Below are experts of layer 8 (counted from 0) of a mixture-of-experts language model. Rows are named router (the router's row for the expert), up (a neuron's input weights, with its number) and show model dimensions 0-63. Each number is 500 + 25 x the weight over its row's rms, rounded and kept within 0 to 999. Numbers have three digits each.
After each expert's rows: a language model's description of what the expert responds to. This comes from a sample of Wikipedia text that the model never trained on.

# expert 8
router:513534502507479498516540513512518484498541507477501499518461471479505511529474530515528474519519475469491492500542499476503454498501460500511485474470468480487557496492493512564492523483496482
up0:477545519480477521496493517504496514486524462524515478494476495485480473512457478531522466500541495449465515456489521507516486524459451467482495487484481497511525534487535503487521471485499494
It responds to: Stub article descriptors. Words and brackets in short encyclopedic stubs about villages, species and places, such as located, village, district, moth, and coordinate markers.

# expert 15
router:465544503497468493501504496469490496533515475494562509501491454465495529525479521486560444496509481495502489561549485474483514520498503538514475488522454478528536488492528473511535507471517515
up0:483531497499508491471474558491491491501541493526532503520448477481502495510488524513504470520530445530471501491489580532465508530488529474520494491475522529480511463517477489524534486461536511
It responds to: Place and team names. Words and suffixes of English-language place, institution and sports-team names, e.g. New York, Green Bay, University, -ford, -ton.

# expert 3
router:478530482504508462493521508507519504542538534513509500514447448483501515528509525531497487521526488488490477526508493509486476526528479485530472498496477510527510494495510528522521504508561533
up0:479460500502488486522519498525496492476488510474513544454498546479475512504459472507499491512497490525490508511487515475534511512522529485538476497411504503516505480500517518533483493477517508
It responds to: Math and unit symbols. Symbols in formulas, units and tables: opening brackets before converted units, braces, minus, dollar and backslash in chemistry or infobox data, e.g. "(45.9 m", "mol^{−1}".

# expert 0
router:488506541537442480485540560470461476482526523517501497483532483531508512547503486545491487487497482535472471518477495477488498532521511467508444518542468493500543498456535516480496514490547481
up0:490512478490515456500482493497468470534454529495515461486491494530500484506458504491507521469457518468499439517488509499489492518523505527458496505551547479469443516512502544494510491479500533
It responds to: Mid-word verb pieces. Non-initial and initial fragments of verbs and verb-derived words in narrative prose, such as ob-str-ucted, over-wh-elming, rec-all, ass, rel.

# expert 11
router:453510493511478494519538518485518509499519514513535522483471479483531523487473517476513486539514454504492480496523496495485471530493534524523503517528512480563500501453548506497546469471498499
up0:495500510518472472456496489525506469490487498483534493488437489481528547544509501488463479477484503465512528512525491542498495451556502533492479496481466520475543519481483499481492481486473473
It responds to: South Asian, East Asian names. Syllable pieces within Indian, Chinese, Korean, Arabic or African names, e.g. Sukumari, Jiang Shuo, Lee Min-ho, Narayan, plus CJK byte tokens.

# expert 2
router:527522553521470489486492509505511467522547489522524533469465502461507487516489529531539468528528445509491508554509493493518497502536518495512444493510463509503506505502513510526485460514541486
up0:503502459492533481497471512505515491463506497492533529455531548477474505530495491530475511505495501535514509485529460496554515535485465487506504479476514504495524511508531528508472517475473464
It responds to: Prepositions and commas. Commas and prepositions joining clauses in narrative and census prose, especially of, in, from, between, during, as in "As of the census".

# expert 1
router:501517498538476476506547503514509463524512531528512538505470451485503487519492525538503465519528495491470469521501492496493488488515482528534491497491510524515505521487532535563506494491506506
up0:512491477489514512475530483542509547483536469523515524504506520477484468474490501496458542541489479519486479514477503496466506536465500550519487546493507509505537493475533510538513492486497505
It responds to: Section heading markup. Wikipedia section heading markers and their words: the second =, blank lines before headings, and titles like See also, Personal life, Career.

# expert 14
router:504483500572445509547502507491481487517506525476505523533478483475473558514499513489519488505504491494510488507507500498494479533499465506507481505472499497516528547474513502509528513465507485
up0:515513539502521512471505508450506526463485436513483460466476498472508524488506510510487497481507535503507509478498504493505522423516527496546445514493495474533495474514478484510505521466502524
It responds to: Infobox and table labels. Field labels and header words in infoboxes, election and sports tables, such as Total, Votes, Service, Producer, Preceded, often before a colon.

# expert 5
router:469543499460478487508517509506482461525500523470527529492488487468512543484466503515496468473519453525478470552531517471521501505563490524525510486525441511541507461483530484494487496534500504
up0:471529531508514521489508489507481453505443536524488485502516515483466489537471566496483467486509507507546505496483472505431527509523434494475530489502522464493468522488499540535477515485512479
It responds to: European name fragments. Letter pieces and accented characters inside European personal and place names, e.g. the l in Heidelberg, z in Franz, the ć in Eraković.

# expert 10
router:474517500458487476537527529486535501547533538496513564520445505525500472513518491540518474493524476507490467517524486502499491532489503483478495441524490479488489504483508505454484509538516524
up0:486514517454512490523550552525507495492450500489518513520520506531474497492486493448489554509529515481484487499488494530469526497462513481452485504471474505479526498471504468494443485486515566
It responds to: Capital initial letters. Single letters or first letters of names and words after a quote, bracket or table bar, such as H-ome, R-usty, L-loyd, St.

# expert 7
router:471500478496461486513528537528545453558502496484489550512448474489511500508522491506506496503520474480492488503534495493505492511501525493516486473503442515542530514510489470530514522497508497
up0:479514474527504530469502472490527492538515496490473504489556507481507436497499491509507538507520513500501518480494512523486480514497484523550446502443458468510496502525531528495505508502457502
It responds to: Table and list delimiters. Structural separators in tables and lists: column pipes, line-initial dashes before infobox fields like "Genre:", bullets and semicolons between entries.

# expert 12
router:453489472500494507466513529534494526565498476492511543483447491460510514496507526502523466509480491508509460535507483502516440549522523507551487527514468511507500476471505478500527498529526498
up0:443484509498474503494514511528529517485487513488492478496493510493459499504545509486474525556477476464459546513459486472538479500491516550471475525528488505504484509482472503491456517509440498
It responds to: Latinate prefix pieces. Word-initial prefixes and early fragments of technical or scientific words, such as inter, pro, sub, bi-layer, super-ficial, immuno-de-ficiencies.

# expert 6
router:486557534513498463516533522504539458521513507503526543488491511479497505556518519525476488505470438483496477548502465479511504507547460505518486488523492491532505525491502506500494447498525493
up0:503473484492486461523472496469496519489481490485521482515500448496521556517447470486442511502521485499528497494470457504506503472475504475514482522482506516491502485472487541528519498517490488
It responds to: Determiners and sentence openers. Articles, possessives, quotation marks and sentence-initial words such as the, a, his, The, As, After, often starting a clause in biographies.

# expert 9
router:479511483455480448499538515514506469536544510529502566493465469503488500504486511508494461486496477492455505528493490507510483499488468476525494458530471495525518512497528473525502496530519534
up0:534505494498544467462486479506522527478504509527513448550521506499492476510514496523477524528503445489542514506476504497495484459501487523480531498490486518503519460477483487473492447502436485
It responds to: Numerals in data. Number tokens, mostly one or two digits, inside tables, stats and lists, e.g. "| 20 |", "23,000 watts", "Wk 11".

# expert 13
router:498497501546505502508518533488501459503529506494521544523466478482497497497518540499481472479517460474520494506559458482493491492531518495527500490518448498516556483464480513517512535470551497
up0:542477549475518508501507522483516469534512496493535503459517525549488532488521452495491543497502496478529491477519493462502450489476507499515528474489544493513504528488485521502528523475508511
It responds to: Descriptive nouns, adjectives. Common adjectives and role nouns after articles or possessives in biographies and media text, e.g. American, professional, solo guitarist, feature film.

# expert 4
router:478475529494485478515565526532463464483522485496524519489514444493493535508488526495535467511496448472468503516510460523493498519497488498526487540539465507520524510477538490511508473505500504
up0:476503540524522485483485492482506524468490512517559519541531436552522529503452501492547501486513475538469470482488457499487521469486515497584493522517555477483520500508512482483531497496473482
It responds to: Word-final stem pieces. Last or middle pieces of words ending a stem before a suffix, such as widesp-rea-d, pursue-s, loyal-ist, challenge-d, plus verbs like came, go.